Experts of a small language model.
Size: 12 layers, width 160, vocabulary 8192, 29.2M parameters.
Training: a variant of Adam for the experts, 717M tokens, 5238 steps.
Below are experts of layer 3 (counted from 0) of a mixture-of-experts language model. Rows are named router (the router's row for the expert), gate (a neuron's input weights, with its number), up (a neuron's input weights, with its number), down (a neuron's output weights, with its number) and show model dimensions 0-159. Each number is 50 + 10 x the weight over its row's rms, rounded and kept within 0 to 99.
Before each expert's rows: a language model's description of what the expert responds to. This comes from a sample of Wikipedia text that the model never trained on.

# expert 25
Description: Word-ending letters. Final letter pieces and suffixes that complete a word, such as the y of Galaxy, al of Several, k of Mark, apostrophes.
router:71 66 36 40 57 40 50 47 59 56 54 54 50 66 53 46 48 58 57 50 45 39 36 41 47 36 33 48 42 51 45 52 49 57 47 52 53 64 34 47 65 46 56 70 47 45 38 39 45 67 39 48 50 50 07 46 30 51 28 76 49 41 39 66 42 53 42 45 46 30 49 46 51 49 53 61 43 47 61 53 66 49 71 47 56 46 40 50 59 51 53 35 47 53 56 40 50 34 61 49 44 49 52 51 53 56 54 38 18 59 38 43 43 50 63 55 36 53 54 41 48 65 54 55 52 45 42 37 49 60 46 34 40 49 46 57 38 54 46 49 40 42 60 68 31 60 53 40 52 48 50 51 42 53 50 57 49 66 50 57
gate0:55 51 36 42 46 60 64 41 58 61 44 53 62 43 73 50 45 57 51 55 45 47 39 50 56 51 53 53 46 33 48 50 59 39 62 36 56 52 44 50 67 37 66 43 26 48 53 43 25 50 31 44 55 47 37 50 55 41 51 39 68 55 45 53 63 39 63 39 72 48 38 33 55 53 46 47 36 69 47 20 41 43 61 55 47 29 46 48 52 37 48 49 45 45 44 49 48 46 43 59 55 56 50 50 35 47 69 41 42 58 41 42 48 56 58 37 47 73 56 53 56 44 42 70 71 39 45 48 39 64 49 61 40 58 51 56 55 52 47 57 53 44 67 55 40 50 65 45 35 51 44 50 38 71 51 52 50 51 35 64
up0:52 50 30 42 42 63 63 61 66 63 41 62 65 28 64 51 52 59 60 56 44 47 53 60 44 61 51 62 50 39 52 46 59 51 43 41 59 56 35 57 57 39 64 48 41 54 59 47 30 69 28 35 39 42 29 51 67 52 33 37 57 47 51 49 64 50 58 48 49 53 55 60 45 44 44 52 51 57 45 36 45 43 55 50 53 43 53 54 62 42 27 54 49 37 48 44 49 40 44 73 63 49 46 47 42 60 51 45 47 50 50 46 46 45 67 33 33 56 45 66 49 37 46 46 49 39 33 60 30 61 45 60 47 56 52 66 51 44 61 39 63 32 46 51 40 35 64 44 45 52 67 49 36 55 55 64 41 53 28 59
down0:45 60 48 70 53 55 50 44 50 42 64 79 53 42 62 60 44 31 19 50 43 63 60 51 70 52 55 34 35 56 46 36 53 49 52 39 45 47 59 53 45 52 52 58 54 31 31 47 58 44 53 44 49 66 62 52 52 65 41 57 73 64 52 59 36 58 47 37 50 63 49 60 49 60 54 56 45 51 57 47 39 56 62 48 34 66 45 56 46 67 43 53 66 60 43 55 52 70 39 30 48 35 42 51 63 35 40 43 50 58 55 48 37 62 55 57 61 45 45 45 66 44 56 42 55 63 59 58 53 61 56 54 45 51 57 58 45 40 54 61 43 62 67 74 60 47 43 55 53 54 53 38 63 52 44 41 59 54 62 46
gate1:50 69 33 43 38 69 60 66 47 46 78 47 61 55 52 61 55 65 41 60 68 34 49 57 59 52 58 74 55 38 38 49 40 39 50 62 47 32 42 46 44 50 49 50 43 58 48 47 66 42 44 42 57 43 59 65 44 80 39 45 34 48 51 57 37 51 53 42 41 55 67 58 62 61 64 51 39 51 40 49 61 54 38 51 48 44 54 52 51 54 47 69 54 48 50 50 65 32 55 60 73 34 29 45 47 53 54 72 61 46 54 61 37 56 49 36 33 52 46 40 50 45 36 47 54 33 42 51 42 51 37 43 53 47 34 51 51 46 55 57 47 41 50 55 40 62 49 43 43 44 64 46 44 45 47 58 50 56 52 68
up1:52 52 58 44 44 59 68 43 52 44 48 42 44 45 57 62 41 61 38 44 56 55 51 48 55 46 43 39 35 45 55 38 59 49 61 45 53 47 44 55 63 57 50 52 72 55 55 66 43 46 40 56 55 43 66 40 45 46 37 44 53 51 40 58 40 39 26 41 43 35 67 57 48 78 45 53 46 51 21 64 43 57 48 57 50 40 37 48 38 62 45 41 52 55 47 54 42 32 65 49 73 30 48 53 55 46 61 49 51 50 41 34 56 38 34 44 46 47 44 46 27 42 46 41 49 26 42 38 60 46 63 37 51 45 46 49 46 45 47 57 46 49 55 37 43 34 49 64 59 52 32 46 73 55 54 60 47 53 29 30
down1:49 42 66 48 59 63 66 47 49 51 24 35 51 55 39 46 46 51 54 70 64 62 33 25 52 43 47 35 54 50 53 56 54 52 37 37 51 53 72 57 49 48 53 47 30 52 55 35 35 40 32 59 50 49 38 59 44 47 40 40 39 45 47 37 43 32 37 27 54 61 53 52 46 52 58 62 59 38 47 51 37 48 50 46 55 39 27 48 49 60 52 51 40 50 65 42 66 50 40 35 37 36 48 54 52 48 68 46 42 72 46 51 41 62 57 36 43 51 34 55 62 51 52 48 59 34 56 56 48 57 37 43 41 45 46 52 56 55 62 56 50 54 48 57 39 34 45 56 52 52 58 46 75 57 59 58 65 43 35 52

# expert 40
Description: Government and law nouns. Nouns of government, law and military bodies after the or an adjective, such as Defense, Council, Court, President, legislature, government.
router:62 50 50 40 52 48 70 54 54 57 53 50 38 59 64 47 42 58 64 70 59 53 54 48 46 55 33 51 35 60 36 41 39 65 38 53 69 52 48 59 66 35 50 53 39 64 43 44 26 66 43 75 33 46 18 33 34 48 51 53 54 52 63 60 44 63 43 32 54 60 65 49 64 49 64 55 55 45 56 42 34 35 57 41 52 48 35 48 52 49 68 47 53 37 51 48 59 47 55 32 57 50 55 49 36 57 41 39 53 44 49 52 49 55 34 57 37 40 60 45 37 48 41 45 50 33 50 34 43 43 54 33 42 56 66 47 40 63 52 44 35 52 58 49 49 61 49 54 55 40 46 52 59 64 48 46 60 41 55 45
gate0:69 54 53 28 44 52 57 50 43 35 38 46 46 43 48 43 46 50 56 69 45 41 55 44 70 57 41 31 60 42 37 51 53 58 52 42 47 48 50 51 49 46 49 45 72 57 53 53 49 62 57 37 53 40 35 42 33 56 47 46 65 57 39 46 55 40 38 49 49 45 53 39 23 58 43 48 36 63 49 47 53 48 48 46 43 51 54 74 56 53 54 23 61 42 65 45 33 41 48 58 43 51 47 51 40 62 54 51 54 64 48 19 57 45 66 50 44 51 49 37 41 35 50 43 40 51 60 48 66 68 70 58 40 50 34 48 55 47 55 60 39 46 45 47 56 48 36 60 37 72 48 55 36 31 65 50 42 39 63 51
up0:43 56 43 47 26 45 60 53 52 66 26 42 58 55 46 48 56 49 46 47 44 68 70 45 40 46 62 38 45 59 59 62 41 44 41 38 78 53 57 43 64 40 48 42 53 59 50 42 55 62 51 55 63 48 48 59 37 33 64 37 60 43 42 44 44 47 57 38 45 48 52 61 38 60 37 52 60 36 46 62 53 61 41 39 55 50 39 37 47 56 65 50 62 48 65 36 49 55 47 70 47 36 41 50 38 63 34 40 49 58 66 39 42 41 50 57 42 51 54 51 56 61 60 54 45 60 44 63 61 55 62 66 48 39 55 59 47 50 49 55 64 40 32 51 54 57 62 40 60 50 46 25 31 39 70 45 54 34 42 39
down0:59 44 51 46 31 47 48 40 33 53 39 40 31 59 48 57 39 41 70 50 57 40 52 20 55 52 47 60 53 73 55 39 61 56 44 29 51 40 44 47 58 57 51 45 37 33 48 46 64 67 47 41 49 67 47 47 53 46 51 43 56 52 39 49 46 51 40 42 50 53 62 65 45 52 45 51 60 49 37 58 48 44 42 53 40 52 61 47 32 56 64 48 68 48 54 44 36 66 43 57 28 48 31 62 42 45 25 57 59 54 55 42 60 45 56 40 41 51 46 35 49 48 54 49 39 59 53 61 48 70 59 42 47 39 41 53 60 44 45 33 48 43 50 33 51 74 53 29 54 38 52 45 34 59 54 53 54 51 68 57
gate1:63 38 47 58 64 60 46 55 49 60 52 47 74 67 46 46 48 44 42 48 44 65 54 58 67 42 40 31 43 51 60 49 50 61 57 62 48 76 55 51 31 55 54 54 52 45 58 47 47 66 58 32 37 40 69 49 52 52 45 49 56 45 52 40 48 45 65 66 76 55 55 59 50 53 47 63 53 61 50 55 45 53 50 59 66 44 54 41 44 56 55 57 39 47 51 44 46 47 63 56 40 59 67 44 71 41 38 48 53 63 66 29 52 52 60 49 34 47 62 30 58 58 46 52 45 63 60 52 51 61 58 67 47 44 39 38 56 52 48 50 68 40 45 79 46 53 56 46 54 47 50 45 54 28 54 63 69 54 67 42
up1:51 38 49 42 48 39 64 52 56 48 61 58 46 56 59 58 53 34 64 52 62 29 45 46 47 52 55 60 45 71 39 44 36 60 29 47 41 49 60 56 42 66 50 50 41 48 52 35 53 35 60 67 44 57 38 45 34 75 57 34 58 53 69 53 55 61 43 44 47 69 45 55 58 55 66 53 53 47 57 58 59 35 61 55 40 46 71 61 59 46 59 62 58 59 37 64 70 60 57 44 60 40 63 53 59 47 57 53 58 43 53 59 60 44 62 51 43 64 60 66 50 54 44 35 42 62 59 46 52 59 50 52 51 52 48 38 45 67 35 38 57 58 55 46 47 57 41 67 54 14 53 47 57 53 59 52 46 45 42 39
down1:43 57 36 66 75 48 36 54 58 56 39 45 46 41 60 40 48 56 78 57 48 60 48 58 69 46 43 45 54 52 70 50 45 55 38 66 46 42 28 63 46 30 74 60 63 54 37 47 30 39 44 49 62 53 24 52 49 53 44 22 48 53 53 41 34 42 48 38 45 43 42 48 51 35 45 49 43 45 51 48 53 52 48 66 46 54 49 59 61 58 47 65 60 66 45 55 61 48 59 54 54 45 52 38 66 57 58 62 60 45 49 57 53 54 57 54 59 40 65 36 38 46 33 50 45 38 49 54 59 57 43 53 46 46 60 44 41 41 53 40 46 60 47 49 41 67 66 32 30 56 47 53 50 51 47 54 63 49 57 36

# expert 16
Description: Institution nouns, -ation pieces. Institution and activity nouns after the, of or National, such as Institute, Museum, Railway, construction, plus word-internal pieces like position, ata.
router:63 47 45 33 47 52 59 37 39 55 53 55 54 69 58 59 54 44 68 61 40 64 37 61 43 48 30 48 36 55 48 67 54 61 44 38 67 48 47 55 70 46 70 53 48 63 47 44 32 74 47 51 64 58 14 49 48 62 53 54 61 47 65 46 44 60 30 36 50 61 44 36 53 50 61 57 52 54 45 42 47 45 59 57 46 45 40 59 53 38 58 54 52 52 57 34 58 33 52 51 36 54 49 53 50 54 45 44 39 58 37 38 41 49 45 55 35 44 54 37 53 47 44 47 38 37 45 29 34 44 68 46 52 61 69 52 53 61 49 42 33 59 59 65 48 52 47 61 54 39 43 48 49 45 51 48 73 50 57 47
gate0:44 46 38 46 23 40 50 50 61 35 45 52 49 45 52 52 62 42 53 36 59 58 63 53 66 43 51 33 71 45 70 51 46 30 56 58 47 29 43 61 31 62 59 55 59 49 50 43 61 46 41 48 47 44 73 63 50 68 60 57 47 37 41 50 38 53 52 67 39 54 45 62 51 54 52 57 56 49 45 34 31 43 57 55 47 61 48 56 46 47 48 55 27 45 38 65 50 57 46 45 34 66 45 55 53 56 33 50 21 49 58 45 44 46 56 38 45 51 52 62 45 45 49 64 53 64 36 59 67 44 43 56 50 53 52 58 60 37 38 43 62 31 51 55 55 48 64 53 60 57 30 50 42 32 41 52 56 52 63 54
up0:48 51 62 61 62 65 47 54 54 44 50 57 57 29 35 60 55 60 51 47 43 69 36 35 45 54 59 52 38 64 51 44 39 61 37 60 52 62 39 46 63 59 52 53 47 63 51 54 73 57 52 48 62 62 64 43 42 47 42 45 43 58 54 44 52 59 36 58 58 45 49 47 41 73 39 55 34 51 66 61 48 53 49 44 43 40 49 48 56 40 39 65 49 30 44 53 20 40 64 57 50 52 52 43 49 55 64 61 73 55 34 54 54 55 58 61 47 50 48 48 41 61 50 49 43 30 60 28 50 39 48 57 51 52 56 58 52 42 46 49 52 53 71 46 38 67 64 39 25 55 40 52 62 28 48 61 54 65 56 39
down0:52 56 53 53 60 32 39 56 53 36 51 58 54 56 49 58 56 24 41 44 45 54 42 20 47 39 40 41 44 61 51 33 57 43 49 62 58 50 70 45 44 48 54 51 48 60 52 48 68 39 59 44 55 71 44 43 53 44 51 49 49 38 55 42 48 39 43 43 46 48 52 43 45 54 48 37 46 53 60 59 51 38 63 55 32 59 50 55 48 24 45 41 46 50 24 40 21 46 44 38 55 51 61 51 64 52 62 44 45 53 35 52 58 50 75 51 42 45 31 52 48 72 46 64 52 39 43 53 72 50 65 54 44 48 58 60 48 57 57 60 49 57 61 44 71 47 54 52 44 46 28 57 56 29 48 48 54 65 55 55
gate1:56 43 40 49 57 63 52 59 45 72 63 43 61 47 50 67 57 50 63 59 48 50 38 45 52 44 61 32 51 41 56 48 66 40 51 48 68 51 61 51 62 50 61 38 59 73 46 55 38 72 63 61 53 52 42 51 34 43 56 41 64 46 64 60 46 43 75 50 50 56 46 53 34 56 51 45 56 60 56 35 63 48 40 60 39 43 68 46 52 52 69 50 46 59 49 37 53 48 48 64 48 55 57 54 58 37 60 39 54 57 31 60 59 33 62 45 46 59 41 62 69 49 40 49 45 56 33 53 49 41 66 64 62 71 47 54 35 58 36 56 48 63 41 47 40 58 62 59 54 46 40 29 68 50 39 43 60 49 44 53
up1:47 39 48 44 40 54 49 51 58 59 52 56 56 56 56 49 54 61 49 35 28 53 74 51 46 43 70 51 44 36 62 50 46 52 50 54 62 51 46 42 56 30 50 45 46 54 63 51 38 60 56 59 43 38 33 47 55 36 56 36 49 52 53 60 45 48 47 37 44 49 50 57 63 41 52 57 56 64 48 50 60 54 45 60 42 63 61 69 61 37 72 43 50 55 58 49 45 48 56 51 47 36 31 38 55 36 57 64 43 76 45 50 44 33 57 51 40 71 54 57 58 36 48 50 53 54 51 68 38 49 73 67 33 51 44 51 28 57 51 25 48 60 47 52 37 40 49 62 42 47 28 44 56 45 60 57 59 28 56 56
down1:35 76 46 51 46 56 23 59 54 52 46 66 54 59 60 54 64 49 40 44 54 34 45 65 56 54 46 65 46 40 55 34 55 47 54 49 53 39 57 39 67 66 51 63 57 58 56 41 69 46 46 68 49 39 45 51 49 37 60 59 65 50 42 58 48 65 42 54 46 44 59 48 56 49 55 45 45 60 65 61 63 51 49 45 44 59 56 33 46 42 55 54 48 64 53 61 60 69 70 68 36 40 41 42 62 45 42 36 33 43 71 52 59 49 50 53 57 50 56 51 36 62 40 54 55 54 52 55 47 53 60 48 79 56 57 69 48 44 51 50 63 71 41 51 58 48 37 63 55 39 60 69 48 51 52 40 58 48 59 33